config.yaml
n_layer: 13
d_model: 160
n_experts: 128
experts_per_token: 4
d_expert: 32
d_shared_expert: 64
activation: "swiglu"
moe_layers: [2, 3, 4, 5, 6, 7, 8, 9, 10, 11, 12]
router_score: "sigmoid"
normalize_top_k: true
routed_scale: 1.0
balance_loss: 0.00031
balance_bias: true
router_logit_norm: 1.5
init_std_router: 0.0378
lr_router: 0.000917
n_head: 2
n_kv_head: 2
head_dim: 64
vocab_size: 14733
norm: "rmsnorm"
norm_place: "pre"
norm_eps: 1e-05
positions: "rope"
rope_base: 1450.0
rope_fraction: 0.25
qk_norm: false
attn_scale: 0.125
tie_embeddings: false
parallel_block: false
init: "uniform"
init_std_qkv: 0.0194
init_std_o: 0.0
init_std_up: 0.0194
init_std_down: 0.0
optimizer: "muon_variant"
lr: 0.00517
beta1: 0.95
weight_decay: 0.11
lr_head: 0.0078
grad_clip: 1.0
warmup_steps: 200
schedule: "wsd"
decay_fraction: 1.0
decay_shape: "linear"
final_lr_fraction: 0.1
batch_tokens: 65536
seq_len: 384
doc_mask: true
train_tokens: 286700000
steps: 4375
dataset: "wikipedia_en"
Below are experts of layer 7 (counted from 0) of a mixture-of-experts language model. Rows are named router (the router's row for the expert), gate (a neuron's input weights, with its number), up (a neuron's input weights, with its number) and show model dimensions 0-159. Each number is 128 + 32 x the weight over its row's rms, rounded and kept within 0 to 255. Numbers have three digits each.
Before each expert's rows: a language model's description of what the expert responds to. This comes from a sample of Wikipedia text that the model never trained on.

# expert 15
Description: Mid-sentence function words. Commas, and, the, in, was and similar function words inside running narrative prose, e.g. "produce and sell", "use of violence".
router:082144137131100126132081170104082156141130157106153114197138141123148158157127099115140119101121125100140136134125154124139145116168149122173087055119087088096075111167122127147148154096152158116143207095121167203185131105138148070170139108159114135132111153079090103074171138131095147138134130241096069038171151102128106137124148162132148125092113111156171091164147116158102154060175135128071176127172179157092160099191145126163120116120170132130100145112104158093138121121158074
gate1:165135162054128162080139103144133128174123104143042114122099123143115056114146169085218114113103135153129112107132151182061055084162115147116140154125095152129107145138121166091131169106162180171174118092155124107121135114146068153175150120144085154117088162124105109094125073107088116125162098121176128125150095125130136123133133149104141133092133063170109184172108081168192133120196094170153113167150104142105114172108112123117157092160107146122155138177131060141175139126052136
up1:170131142135105142103138107144156095155114092097121131171125137098136099104087083093185062146134148121168076131206124205097046168134103152124127111113141126132155144132081094100106109115154159134126110136185139154145185122084081209237076110168116139091144150162108144124156114141090139122137176098123135098141054153154171169134136170122131153088098105132142109142147105093170101105147114165146117149157137109067105190184111141105120086147161095102127141162152139190126057151140114
gate2:152103181112155152130124095200113166100115156151089074074152143078152131114117132107137136160134130166065139107180102175116174120119150153136144178139146154155190071096112080110118152119197195164089157167137156092122155105045129148169172135124084100069139147093136178104119066097172108134099155102169095133198157071142136122156133172182158141162101122167115122151131125099108162128160103107164112162173137149110101223108097129126097090107093164131091167149122123153124137120114129
up2:095100114137054116108097098098126093098171162111200172160136073185104067098070161121125174107177153064159104138151117102152140115166129170189112109104102120148129139182124138166075167184074128195096160139095150113093124176125074085127126139129124171103118097113169104169127199130123115111137072149102143148083127151147106123168193091150098179137133096095113119132117111098163120109100157135088100138102153060165122072170114104114094158085078085158131105121150103119147108111117095

# expert 35
Description: Agent by, office titles. The word "by" after succeeded, led or preceded, plus office and role words such as president, chairman, founder, under, appointed.
router:159163137095143063141155120197094136145135119193135197147143151108109122159105077089137187125127162144094143057088109155168125126126169121110115163206139153121154137108088114167093112144151119131111119109154130166151164143147130085193098114106112105124192153121131147164116138088172127170143123126184135131103152127186120122113148104079180166167155138060091143110167168172135188172100141139149163070151148093103148184114105143166068156172114126110193171161179127134170177150144085
gate1:148136101092163111083135104147119171117161115148113181134141090131100059193097112091171185122173148150093159109110123134088151062106172137061116098180101184108049156076091164169140138111110120114151099114164149139124097169149123137148135082074082133127213119124130094130118111083164094160081112127158156165139170148131159130132151163163143097123149171124125151094056073179094189137112114130183154099138148100167148150074111181132178155145140129135121162132146101116192134155104153
up1:070192110106151142126144143140080086133084129151106097093105106152148139138135074066195174145077144114090173128120116179119114104107124126093116125141136114119173154087118157165193072159110149129104068147120150087149147137142135095091139101104110113187143113117170113097087104157159100126127181113108089096125086085098142060131139120106143170156130090067186178140129029146130111168164074120095112151125075151093155121140124138075129113147125086170155113213101140050131148137136105
gate2:148135085147134098105129088209112113117120125131157157112170145081078090136106101137143123098120119177138101078074130155133114178129135098126085072113126178088123160091162074179114125115124042130143140105135152105131119141052137145125115096124127135132129105125085134133100128125133169092136162147160174199122211133196144159135057097141141157119144154116172127120102217134145160088132120130122111135135123091099114138178118115135101114146087180079199184126197053156190140127103113
up2:075147169129115191102142153119151127118172092122137090136138133188159177066180144155096111094087142128145121157197144134139133124132106163106163138086139115152142103181096189064101108123143138183143127187105086151139136088136149112151144214076161118155074125127158150187141130160102117144184119128128130121108064115098142107148184151153130105126080119110049149189183102121125102133136134177113137151154125190186121149097154139114141153112165112108063134083109183090072075153122149

# expert 1
Description: Mixed word fragments. Mid-word pieces like ro, ri, co and section-heading starts after ===, plus auxiliaries has, had and dashes in tables.
router:154138114191050167123209115135105153073147174107129102116113133146138167074129188114169109118182112114113181168104113132148144131125108072169161187143106086146074181139177124108120151089163168125182093140146163163110113121110162085177091100156148177139171124175123132138121143142127131131111137149091094120101157133107127144156117111152195111083157103110100098117113164162179141157097099135100101075072168128104138181171180119148161119192084102147081196191165116109100127150133147
gate2:122118131158128133129161118100174119134071077132112153176131116142086163115113201111064099095110129117143150111172104156125156160073094172096143137142143154062140090139183109164173138124135178140128114127110082091171085203121086113064115133095122147074150138084153140114055146104116100142090117139133097131083072138101143126080072102100088100161166164151097110078097153087133068137113133097185112093163133188083107121098177189139137139156153081116108111183144120106160182156096147
up2:112124114148201086098062170182182144162136147135136123116094156188122105115147099104121162112136096128162095145097144127102139133146153093159148120097167144204100104176150087134182087177131108093080114089128118144092132131112095105158166102132095152103141103131156181129159114093160132133180144143142217116098136149116064109084105105165105107129088125055223112112155105164193121116146153146115111111161140088146159070132108145069198095113139094161102137094163165171138082135099102
gate3:101124086126142089144126100146110076143106114136114145119121148153099193118104091139152153026181146145120127109126068176184156112102085100125128163114126130132112127112146122115060152157128037104139163179143117122116138185073131133144108049126148108084126122151141095139114154167139127100134156077066197159139192178164130157104178129119115132145089107138140126115076182141067134116115133161120170142103141160138150148090129163076130147142083139054037145130142104194140160154109118
up3:137132099115099113086095067159145094135136170116155129079184138130075152111129096124138135107223139137138166108147049172174124111132093116181169149087203214148105094110122073125105091153148089127146148217100141129108089164118171124123107055115161158103154140127093090184151143199125086133135151075117113124150101123103142135150141136128126079109122114153122104135163154165099144083124119164122163111117150091187134139141133142074137081179051098116149178154138140092102125108148157

# expert 7
Description: Word-initial consonant pieces. Single-letter or short word-start pieces like c, g, f, con, rec, dec, often splitting names and compounds (Bad|g|ley, show|c|ases).
router:090108077149108154070122106156149128155091067098096106162168131114089137132130146129180127134121178124172082089089124156086082150134180147148156152125109151091173138158169091161143096122116128098123082101160147094159137065158125124164094166126165124136147150183149129132168097215128084044164139134101123116122169185165089113140166149132141115162122173157094109073150191169141082121166108123158133156198090163145094127109131183069099080134145121157098089096135102119154116142126204
gate1:158166128124120112095171133215130097168082105107171135081093130088095106153094096089136064092107100153089141167115084102114150079123132122115214150154137151108116117162154100118091213091112086099115116139166105162129126122120118065135125122158120166108109176110124131152065073176103113126150114099133169107103167156130148062076119168071093122148155105097105150143205161155112129110101184101152068143121099112173132108136096152106064116169086165108168120155139092076152159148138147
up1:115121138211160195005104137136179112183095106115132134165108096096056098159134132103119146090166167166105112117125083187140120140116126136115195167108106180105127117101109110129164075115159089130149141120100173153159089154146095102171134201189122169147107170125133116117134101157136166154159106139068149136127090157102096134096126164105149136137084158141137081112107165144122164117079086200122119129110077121136146074109123115123079125189097179119098097126141122163119104125096080
gate2:162163168107126105096108072173207185160074185216102136109102140080198166162145168125090148182122134116122150079157153130112166078127109111115150068176111142116149181175134138141159139143110159066144174116116147112154115082119160108141155117136131115114108088118088086135114182137161046164178101115127150140060148132138145109182112182131085144090152112095125118088124079124130122158123141140118097121218123117074149161116084076153123122105177134152132158097140118150137128113107106
up2:125111142118068158144139147101121120151114139093144182134111117154112074125127103115018094108128110141135197194093114097110128081141120106138156117132161140168094138129084182156124163111121174159066101109108099154110073115141148099115120119132047120116166124149103138175143134079121059161171077114149127072157128095135166089145070162139153111150128120113121084112188144138142200160123125143118152161043109117082193160181086116144110122111166105166094119071119146171156175085123132

# expert 26
Description: Capital letters in acronyms. Single capital letters inside acronyms, call signs and abbreviations, often after an opening parenthesis, as in AFSOUTH, WPRI, NED.
router:090149113089010078126101162184138114154168109104151183139099191177161155095082105151154155115108109135136168125090110146155128104078142058121146165161074029079125127153113134133180158098154129105118139122120116111142128081072127098141160121129124105172136120080106178177091083136149104116118139120130123111134145128134114149110119167141120063105071094139141152102107070098171057095081137090096120113170097155122119108118193147169133144111105114152136184112107136110124180179160113
gate1:175136128119127082139148145142191129125119122146136138184118153091110092170115195085076124119129141113132111141100108115109090115132112226122165136104109217100152124109115080124181118114082153160171093146113180155149140108142140167134142130132105156151159102117096156131099081136055128148103042146133086108148173172161164118117133166090141109161106134063081098162123181077124114138164154122187134149129159146185089110087094137149163055121114184177124146124100093096057178138113137
up1:152169194191129101149127070125174101119092161169131173112156105100125160143133100110135134090126124104099140147119166105139148106159134100174099088178193152158092147157144133170190121143150090134118151167122130108122168126145098155123118050184153140108113095123089097110174186080131113186129141199168113079154174106172111130111148139135081118110146105111130147122137142141141101158187125136144115151128073123194109175180157124101101181069099146124106049178142173096174101072169087
gate2:082133142090181115064217116140137122187113143089091112093174126131125133158086083236138116122087123115130175050116138145110118140127075132122184142116127160179180146144140166125107108161078122079086135097133108175146092075159147102096130102092134144089120140131151073106119135103149133162182129098088137149107109091057127171182137127097079108131182131135165139141160082137121191118124118114156137157115148155101119091084108124079142174126103068104139165062107093126109152110165128
up2:113118138049125122072155114164113111129145173174147139154185177107137127102058086154100160112147098121128098120105133143106137158101133184104173170107130137157138092136076072121071167111134138156090145174149107152145090087151115151146164119092105121139074142101171080141144168150175108147160129151159133114102137114156160117216152162085089096104144161140112091163133117094093137088149076074156121122111169145130147150116121165139073117154142132094167091073228142065056095095169116

# expert 5
Description: Sports table cells. Cells and pipes in stat tables, mostly football squad lists with positions and numbers, such as GK, MF, Goals; also census "For every" phrases.
router:109105101111111149165092124196113106119129131170177204183171118110126105122124125173138140120139079107216071147098078112160166080160114093179114146143140104069066128104093104146130114153112121150032177122132179151129124141159144130108169137138079126158150108143100102121106164109118164137122171139092152128131115114128101155183173072123166153117157135179164098153040142116152093136141117104126180093167161130129099120065164086174123160182109111191097161115168106174143137145120151
gate2:158144142134148140133117159132185154112075132115113139156139163167093079137079094184086125175127197141127141146139125109088147107115144141087158130085111117065157106130162143191117135104139134132087082116134095136158124146137165146152118196161085149159154158127167093101183166149134190079124099102044112175174155159115127157144142136129131059164157114112149162109097099073090083170093119082179130093123068088115088123121179126118103146096186116167202126145154133102160074073116088
up2:174040184087141121137109112130107176102132186150096107170075146142191123093159147115144161150162101072124144138135133085104149118145160135152151089127097191134178116146105105116149101116150178135037146155076129077069146080119146187180136192139150176120117136137137068128100167184133141091173098094154132164113112071121153155129106076102180118114096148150166142157117130108099080091170187150148146172107140171116152133122193109135085131148150104112123093110182144130118104118138090
gate3:159159078126116138113138131126109186109079108138087115130180058146144038093091119075158149117114143101131144117085126199163146080142120096076161130125096148149083109103152094094116094124185147105104117153113203117121093139113103124145135199136096153059145126102098114095087138119084118055156120144074139139129100164171082123123135112086130122155144169140089072135097156047074100100116165121136139120136154166079155092085116151055105104152101138117145065120124089162153147101150088
up3:105102143067131094136110089073138177126142146138119142089106116145104136145100159101147084128078138116082160093123150168123145121162093078126156075132102164124141165131083153199194112119151168077128133160069094112130135171166143067131144090153116135079135072121150085068127121101104148100087187136136090112096131125229129160125129143126152140137137130129148159157077145121223097120140108103129147180188128122134139105112157154139212082059117128112169160086104101178150093120110170

# expert 8
Description: Table and code fragments. Mixed tokens inside tables and technical strings, like pipes, numbers, closing brackets, grid references and capitals such as SD, PC, POL.
router:096154106131104111152100147132114158114161136094153113174103142110152158125111107128120076113134117099180118180130138111139150140144140120186130080132113087029105125163106109161142157094130142114155226100081146196201147115152155079126127101145107152162108138088101094122127113129109107122094130255094110031153134092117135156129134175139145124122072154110150120162168111155143147100120133133088112125159169167131111111186170148126162136109131114099084147112113161107118124116136091
gate1:138135059134089138129155114088100181104154104121101100080131177122166150058137094171083143173066182179142117188136136158108135085108065064139111159122079134119126097083096154112146091114109104095159116218095110100112133156084180138180159179116112080063155107132143134155097111121121063107099115142116152149086108177142104149106052146120133077153082109114082100138168185141118136120122109132059182126095153135132113148113093142168108121098163140140160160147174113139104112107097128
up1:175119138131180113085115149189131107175190091119124158139132125093049152089113114085103122123069162127151145109133132092089110161148101140096119179087137184096111079107129056138115095162116132130113141131152142166109139117113159146058186096166164111126237092139144097077131188176117155135139122122108162117141147132141122129080123167150144080110166136132103143122199145140085134121098169106177109097061141118165124104156169084176063128165140120103104138109074177123129172117178149
gate2:151110152145085106171140152109084081200160119160142132101091084094090142177167131158170085153132116172107091130141111176151081090096115057082097182163117088099124156101126148119188166129129134085119138149127143143122139134101112069125107145130126092138148122173150146168144124102169096077103159126133140149132160142116126166082148180137126178119141186120127166152097125110096129141164135136164070155109099082124130196093123101130196152111133158209184200073138134192067166176157127
up2:120170106124045134184144120100122106103120157151133130106080103099088161137116123091161128107134156137124126124175186070108128099115122140166142132140131104123182105161064097069113072134145171129077152164089142088111089153135063084132100162055187134132100178123117148139155155079123122104058127080114152130177130086112175130116162165147129149126124088163164142166185090172088182174053133139111079130182164122099139141086118135119121150114193168114172146183129186141114144139140110

# expert 10
Description: Table and infobox line starts. Row-opening pipes and list dashes starting table or infobox lines, field labels like Starring, Coordinates, Born, and UTF-8 accented-letter bytes.
router:181093128147168115115100162143086112130183140095122124091170178124068162125188163193126095085163164105161081124122111177139109126080157146151120131126120192096149129197170089111087178094120131147105141153113073176175158104182108157080138128127081135079095112147077146097117138148107074149113189077173224117168068093159118111108167079183174139141137132088145097155136094116119141151151138107131142087151114130121138132149126136174170082156116097112127138175179129161134137115169125
gate4:143102152170181137192088144095145079078066121088154140122128117126161140166200147087083089129154148120130083134096074117136124133111121196090077151098127134102140107129139147158122100142101083099141175075096130145131205136143145117150117180114161173137148124093145150164129142108113143105154127128094181159214159135097105142082112136185116109122091126147111157080123044116098160128122098132172145155049154126151113136120165082144137135148123141069069144160157104193138140126063195
up4:135208178093107076139148177095164105176163147113183127157145116110127114125078159188117074170101142143146125118157137187126112120173124103056148136133111129086123095086099134145090071100146139123097125161136193144150131072094095110143160131118093069175120134117149138155101164087123177120098157094149140121107151062178182152121099099153187106061197192078105159087115103145132164121109126115154132164122151120130103102132070037117121129180143142113132129134169128136103131160160087
gate5:194098169108169119082110147176075139117176084071134128106159181136061153123133195146124170048148178106077131132100082135194108208129129129124077168100127121144091087132089127097137129162112142132186146140156143110115068132140108155142106087145162089143090129134106176083182114146110138131164094094120128156096116144104081141106105124136115110115095182176139149140165146152144105116128153166121167098110088121133153141091130192134207123106159102186184166128131134121076109175117176
up5:118143117131079108094102121094165133119126104162127098160120121178113080157146155064073113125121102058084083133086161128169112075121176097095059130145081164205127068154058124163138078138120140131144155110163168137153097037087047158113108120098147117152116100098149130091095108039126165121153121141173158144155114132123117142150099110207157131095125125099171114133111118111133185137146151123118095124123118159059126147130107146130096061095085143104115136136104120119057145124160112

# expert 23
Description: Place and country names. Names of countries, cities and states in prose and tables, such as London, China, Chicago, France, Los Angeles, Minnesota.
router:098140141148089126132063175114102140123140154079200105191113163129132177140117109131136110131131130100176132165115152146173139118161150115156101056122115098079083154132097121164134142101143141132155247096119161189175146108153150079164139103147106143137093093079131105100138113120146135149119133255104094047150145095135127132148127177113144161114101158124147062178155128134123140063155104132083134113137157140108114088181169148132159112120127123101086150090112161097132101123134083
gate3:135107152072119188128140116189180109168118197102145141134122163108134150174173078155090203159151105149109144118146122141175203115087069123128170138150144183119116147052139196160160072112131147108157085109112111165126123178143124176118110098091139077128147113127139148197130140146131143118150098128061090159116099144104078057149170147112085136131158152207126150129108125184124090107114153142125144082114108087092098159075091082098111134123079101125175139114124078136120150094152129
up3:108125173052106132089112151134153118134130099142170127073102137134150103110108105144117193134147084099100155109146108153116097161146115198131140118154161124100161123148146109129129123140148199147136132092126130131153156092107169099116147098141203180106070167139164113122133123079142114110099145094132152140078093150127122079151125074154014133190130092112139168177137133108139100113128149132067087139083149089018165168139100133097166078164171180137161050144168145113135099149118101
gate4:147158146121128136136128142135086034169126104100089120136111096108130153139145123167124099098123152104058154104073167106148147100117093093118039088135068140113110138142143165119097160089151132106175150101161154169153098151152121104121154159124121119086144124089105198127185142140148143129147165124115138119190145105169138119154159129142130083127121059210094187141132089131088096150114117187133169204113102103153101153041113119102119139046074160128106090137111123196153131180116125
up4:166165189097078143180083128120143106137120171097106123148128148114149140144124106142084121167074168094112123153138104111146046136167145176134146073112093105116126096126143099178182109125081127082166157170136175124097101162125142153100165143155120113133074160092191095140133127131127124177103154108165221114075054105107114123103111106117146163176127088104091164062133117097130055137087207145130135132099152093138094098102180155181109154171182116121129143114109110147144095110159073

# expert 19
Description: Places and proper names. Place names and their second parts (London, India, York, City, Angeles, -shire), and name pieces in tables of teams or works.
router:114138128135077140143114128123094105135154147078192090141152169181146126143126104105148113148113146116170107119121135128155108161162121155150104060113079074154071109177087116144128128066155090124169179093145171175173177125114178086136156083142120145142091095078103113113130077096165092166084157221107103073163154086132139149147152144122151158117076135137161089123147120119107147055156115161073135163138148133095094048185204140118138094113117167123082141125099135071113112171153113
gate3:165126161071113150179088101126133165102129068112131073143090119151159128146105144110153093047068086128113115122099122131131092157134078117132146176138136108165161073150112126145169087083101095168126116134147079113122115105085142101143148157133077174117109108217127181098142181131127145095147163111148146136103127100111092132178112134113096082113173184116103142109064179127181106135140131182169101131079130155092118161119152117093127183207121142151083143181107145100183138145121223
up3:129089193132114126093150183151127189184115186125099127107114157130096125104114145160169147114168137160161113148140146086122147127109118109135171104140137103146118172093127150133134140117155113157114079086131043109141142155103104151068140091124145158087135064184161136139087121125096069139196116124135081156051137055108087126140130160102160167126115186139135142081141112134059067107099074151113147145153137057129174118143145207126119155170125175122126123090088168168052130105104156
gate4:102171147152084188160135116157089176174137089080133121161112164137090140147118138085176174152180165180179132110127097121078162097132153145125162172132170077153141194109116130122106098072100152109102093105109053090138175149087121157129133080075157140123099153152080129107138113130124163094126095165075089127134181165114121072157112107087085140166160092138084157126084148152099147140111143116131155074110105143084116114129076129128090186072151177172100113083086181184135092106153138
up4:106153163159097139141073121111139168120193089105108190137115131062076084146142145139079131063125151127123094154111149129084160115096147091065081172121132135100151186156102128146175118110111146163150135121128154134095221116127196088190129133132132136149125094161089124153152099151114148141104136134094073127095140141121097093110194081100100120165117150099084169097149126122126119133091193092183108175204077150112141125134130199146077155124178101154137123100177121145165158126084177

# expert 42
Description: Capitalized word starts. First pieces of capitalized names and words, such as Iz-, Kat-, Pre-, Med-, Cont-, Ad-, Bal-, del.
router:152153137120185113075132174100051146155192087103132084143155122147137151095176120097166131111165108100150104157178072137104149128102152145138128120073196149121146069116143137138077061144149145138125160119092165126148186187193131130164104101106114156135158098123130063111150101120111069135129148212163097075147109126100133119139159126136136124175067127112188090149154112127149123123109150129108095111143158199148075152168092161126155117166105075048165151143176084125122109129152160
gate1:158125134107089184110123117134130176138138132067103102141130022108113114128146158127186078126100164095113069155170122145132104105105111089116129152146179119124141135073125122068097147151088087105072141155124156145143112130145079145090155152080088147129138111176203107140151100158192115158128136116103146148086176069128140143132173100161132185211115150142131090110146104130179133128087139100117116163105091054148121098145099144088092068175149099130108144076169107100208115165126160
up1:118169133153138193149119135106126151129061158165128104117160113098110112112130111127159229115110183117082147130133144165140127121134122105074158079169149127053119153135128166106098106133103123139088160126089141099128133134155063126088121110054104162131175131136133135168099124169112145111186118146086153132121164100159185121156141085137116160083141156126082101156092048170126097124062150109194117127165147089181117166153136093181104114176123144140095060160192121106154151061177104
gate2:140106063113139104089178157095109147113097092074122153113137159129070163117120099072128179040126185132128097136126107102081107126121135156134113104094131098145121140137155116064160128079071120153149128089105100088114190121175103144124084122123155127111138121178134081168177100120064155162103109078100104128080236152141084132170120159078124131119075119186144120118142143074129149140085185137147120160096109093177117140104110153112070076167121090101121143153123140150063087145103133
up2:160109166126125095116126225115126151157092123109093116149087150113093192181148142108093093131109128071125154147101157108146131102154118162087116113116147136116159098113191139091132099010079095170149164103162126122147160098092118144084167196160125173141166095148102047163113094122095124140130153138134093124152195137112146095074159062162083121106125147086129111093101142045145139143140139158151125206119130140130130135145154163111089091101130117159147140144160088088151166086089143

# expert 9
Description: Surname and placename endings. Final pieces of proper names, especially surnames and placenames, such as -ford, -wick, -son, -ton, -mouth, -stein, -burg.
router:089143169102083143120149116108138146091198153107148119137119142098149140118091203149138123190069088128117096119101056196143159163109168140105156152156082074114134192169119104132116104131121178150134094143145085177113087139089160076088119135140068127125135088151103114081091125129155101126150150134128152217073169095189116165128160111102181137141113146115137225114093182142088138080122132141115144098117100098136145154080152114104077098154173136162147101103167107158071122100147128
gate0:127077115069154092141120115114135105072146128218111210091085110210157077114143156045121102135177121065143108170146132141111120082164123175112148163149185142149090171083144075111146104134132160115140111091140073155131091020063093128093141143122075125150131155091113117142090165066108101090115108103114168121113138097098124125107146114105088168086092147142112141137097113120149153146107071113116141129147109142119119106158128174116108117146149143081106066121097123119148097133188119
up0:155152077098087102175143181165138180075069159156092114107144077150148085126173120114127158208138139063126082153127104174114080154117115172131205118092131105167103198150122112126134080159075155142133170100123098125115104105108107113151140163121143071122148121124122115130160158122158084136099083079183078151132066167150170153142140170134099140093100131113165126145094141115157074092134181132108083094153082108091108079120150121094118140073145138134065106084081156155141089141170158
gate1:128068185096158114156130160182089142136153198140127131114121124186094136154086158076101091126128127169125117211122112135128115189097150110167131132109118107154128108112111139144118149129107125114082101186187075147077101103118129113143146134161125139105084132159174127174096108160126078083134103088167189139077114093093106125068090110104197171169104090135155131157070092075087154159123137063147117151110160068138110105099118147121119144141152110166220106119169085143096153149109184
up1:123102179132090071159129097159137101190179102101137120145046142112108133157107167123150128139128141135156141181045177133116087139151130074093104125156074131120122116115070157130152138061106133142125182145164109152127073134153119113114167105189197102117102148179137152106099121135129095119174109098145141151127130117140095087086051156076144140170147165141181112137165079152158156173123120124129184226125149157116184169115112192084106151193120146122167113135125172137126120109101143

# expert 18
Description: Accented letters, connectives. Accented or non-Latin characters inside foreign names, such as á, ö, è, plus hyphens and function words like of, to.
router:159149116172105141097180163133155141146152161143144090141130160073047129172155169105141150146144153176081139134137074102103103160098136109179150157185161144121095158141110177086115131135063166136129116119151075126114080139111149119061108169105107088143151132113162159191158168153152101126143107061102172150134134210142140153111174173162185140111185095130076132098135082108158136137094149150123094161178185102132096091154054155113109117152092150091105095154129147084106100171169160
gate0:183207177119139154117109128090128122131090195072127126082181152132089157178114085045159131142151150148101110126110101139118095096109142111180218196141134160075137173182114171127079096142109108098076115119097147091111109143141085112119123151194125136158117114171133159107088145147101105089109109092157166121135153135144182128126117138196190129111138124083102122154118108135074097118116197129147128125134078069151119129139112110126216127109114119057141143104146092143087124133152161
up0:134104102173073170122050102141167096162130115180168146127133119121125157169124162139138123110161141068077138078137118128140131082175113152120200100160160152143120116115178101071082119178138126125180151120132071124142131167076145127102111123128149064137139142109062125127132067067103137161147175122159091141159166074130137162108110140197183223142127088124058134142107113092174166149190136114159123135145151133103135078111091146129184132135144143133132090095087086118139187107101158
gate1:164104060102135104115123132134189142160122132152102083126076088116078144117110105116150136124126093142143075096151094150115128178121136101119138173167120200186133128150033179094117148126075136109128147124149119126110115095135163118159082126153115124157013117104162159156177138122119128131109117086139160143094145153131103125117136125123174130198108191149094127089129071146152113133145129137080152101120128121096172072163117083056073072122143196064096134157124118180069154131096157
up1:074097145062139124076151184119119154030101132078107142214142083069143186061105127128077088105186131173111094164089132135115105140108126148116193178146105060126125121125164170135114114096147135189115157051192099141113111121092135149136087113109120126115166138119122124118121100133096139147114064129137150109157160125126109104144127122165123100099109093113138140120120121144128098156105137146161170102107088134164161118174101113143105177158140069158112096156142160156194105192197116

# expert 25
Description: Years, dates, the. Years and date digits in tables and citations (1993, 2018-10-03), position codes MF, DF, and the word the after prepositions.
router:096162130140101132131087189129114142140145146107185125188117158127150178145139108148093101108116114104178121156112147121147169135161134124176087060139115061074099115136130122179128149092166138095138227095128149219189155105164136079141136093147111161158108113083128098105128122120128152149116148236118074041174125101116110152133123177131156139114093126151156079176151119143125152054159116147089153101144188166112118092172175139139140127123159126113091152091128164099144141129153095
gate0:164133156136157082135173138186155141156100120113163145099204152166126159104083161181197139060135152122148097113135133122130073107173107164175154115138147128194132147119171126135106101159154169154113143076128148131160095113145108126175149164097136163099133119138202136098110090131122130124189168089184097144051149122065186140094094167130130110122143100156176124135153141151099155115165157157086149165118072169127118143060106140066100122105161161117120147109154164182177108185073140
up0:092156102109148113190107136110076164110142138094157086114130134141155122147143065176127129096099061154162103149089158172162134143124152096167112150134170188120094148095157154092080125111146155131120124150118116081106061135112162083092158141080156124201200122181097146163108086220154203137126150119109081159184130120101147166108123089189113155095162167136098166187098131121098116124113125157132126064139164071102103128086156181110134152135124127125109132159127135159090132075175092
gate1:122161105111131144181112128038140053170165128084110146154135141122101060097141090140090095091160136142124068135167138129119117085122110060155131125111141123091100086091117117131171201112091066169110097191172157100145083148092135125119139090119117093124145118148143131136134121159104101079099067143124133132116152101138141189122075153105158077226107112092153127121093191114096108142138156107103137103149148101199133175149104134181095127198105061121167093114150089139127135128141106
up1:111060124075129101150152096160156117110151063095140164128166103079089114136146135191090156140101149121105110121122115147134176110168072134205059098137103079136135134086195127080117132172129114138131158079139172131102158168117179138082128147069134144137090118115120139087116138107174188129118140126138175161112113118144126058142159150046141145059132144122133088130114174172128201145086114124085130129103093096119184089114126156153115178130141160196081192089150128118105107140110159

# expert 49
Description: Mid-word st/ct pieces. Inner word pieces with t endings like ust, ot, act, st inside words such as frustration, custody, robot, plus not and need.
router:166135074099112124101138127108149141107135137132083166150093079158144110107152104084168157117085105149078133181126077090122144084159065169129153125128126139089139140131126188126100183097088127127047150152162179039146121160088169141111125121083202102148136146199176126098138104109074105147110120083137118115165150114135099165153049107144150130172191088131122140150149086106124144174079165125145143158122134089125097088161101117103079134069091141116067108134077104169114145153084149
gate1:188127138067147126158132142151143098085115132116116110172078106136110143112116120090199140137120112115085099112102121107112124159102082183150144175143138158115082112123163164089126158123069095132183130142137134107211144159085088166090156144146165164136110144160128152114152106106074205157184081125117145155174185103157134108097108078149141155153176138161192146119175155116093045148086062128185108143114111121115136086149136112135160140037147123100141176174087163127124186121122119
up1:127152156153082135051119112172162099189147089092153109082060115078115139128115100097098136112146154178135206147158104105136144127146129099099064144138101136064156183124132113198138152134203123148131139107147098126112131133198106135153120178128064123116104104138177116157089196119127075128154162116135144116086099131117112156128138105125116130102125179150097134162114072205084209131134130128084148149126090074125190157124087037137114090162122118156133124094140102150154117152109125
gate2:123131117098161173041166135154157107106112125160094115141104164140164128134101080121104148189037120133114145137138102116129082145139061142131144138098111089138132197089141160161141170162093131130160130200119199119148138176139148154131098101169112128114144123099176144126130167070121089139145107107118160115093193159155090157083161146185134060163137112126114143100133123210129132170122093158146158103168100124146103170130081098159105126113070102173086197086100077160135083119166154
up2:139091118096118176090179118147089082131148114176161011090172138131095078141096101183123138168113096102133159074128178137111156130140082159118129122104110123151138156117141186100118164127095087150158127100091149125169085102120107096107111072077151200073159156071073139100133151138132135162181128143104128132096098152073169170066180118157103153113121149097198140140179152124086144106101120083064140096137096115184108159150141095130130118094090084127098080108119113120140100117101128

# expert 54
Description: Foreign name pieces. Mid- and word-final consonant pieces of foreign personal and place names, such as -h in Oleh, -kh, -sch, -ller, -nan.
router:139128132088131150111098118172054148144107133159081179088173121124105181144181146111174124186137091090094120126152117094099091100109161141125155115089126102143108124082085122130112125139070079048128179132140075177114133095054090087133143094111082108160144080109096149150087159126100201150140143135121148177156133127130165109172171136102156138131146165088129146078127120114143096114061059120139155125130144168102123109100167208140069177149151113092189098124178119103093146105167103
gate2:096127108134068133092121141158163129174125119132102146089083084131092108164112118141177183062180137104099142097144116145061139139118126152132077135145083136194128137169122142202132099116087089191108143123086098078180093108131088181169096136191136097117110098148093114184080159142091139144086140114203125167135119137142104194149140137170128123127109121166187102124134135120124099099097118129165164050146073111083200135099172157181112178147099148122098095140137138148108135175150154
up2:178162113105075084140116085104068175126113113149099117137146127128167120091092093157108125113063079128157061114092085119151145085102133091096143186127155157130104183093136198059138173166182161111127142071151162093127110115122218113118099078090102136154087148178145144135099133094169133175094123132079133138154126109218142127103155138116160167140117108125090132121164105121091133183147091104095122146109139132102109115162100086111174093083187090152093093110146137146093076134174129
gate3:108134071124105160128091129088110099171131194153163134196173112145103068182127119081106159082096152132122128144136100101108087091096140161075152106105138164083151076097105057158146129124104163067154127136090166123076071106132063125092086146145092141165141194126116154122115130093167082102115138053146136151110120142180110135141145116184135150126174130101158161118149083147064103114115148114099071125113168098162125099100114127147098145113179149154148076119187092119110173046145133
up3:185138168100121126083092059148144133151133058097124165176144115083167116105144123158101177118096171184120114143137120031172151149127144097176117183094145167132129138084163100179188094113161054123023157153177135100144132127151158163111112076098133135107135165125101153084123169184106106130137092142089181097121129154125081099155085116136129114135154085163202129118086163148117111104125126115119098156168146148136137128128078123130112114099179101179133102127091125085156146153083123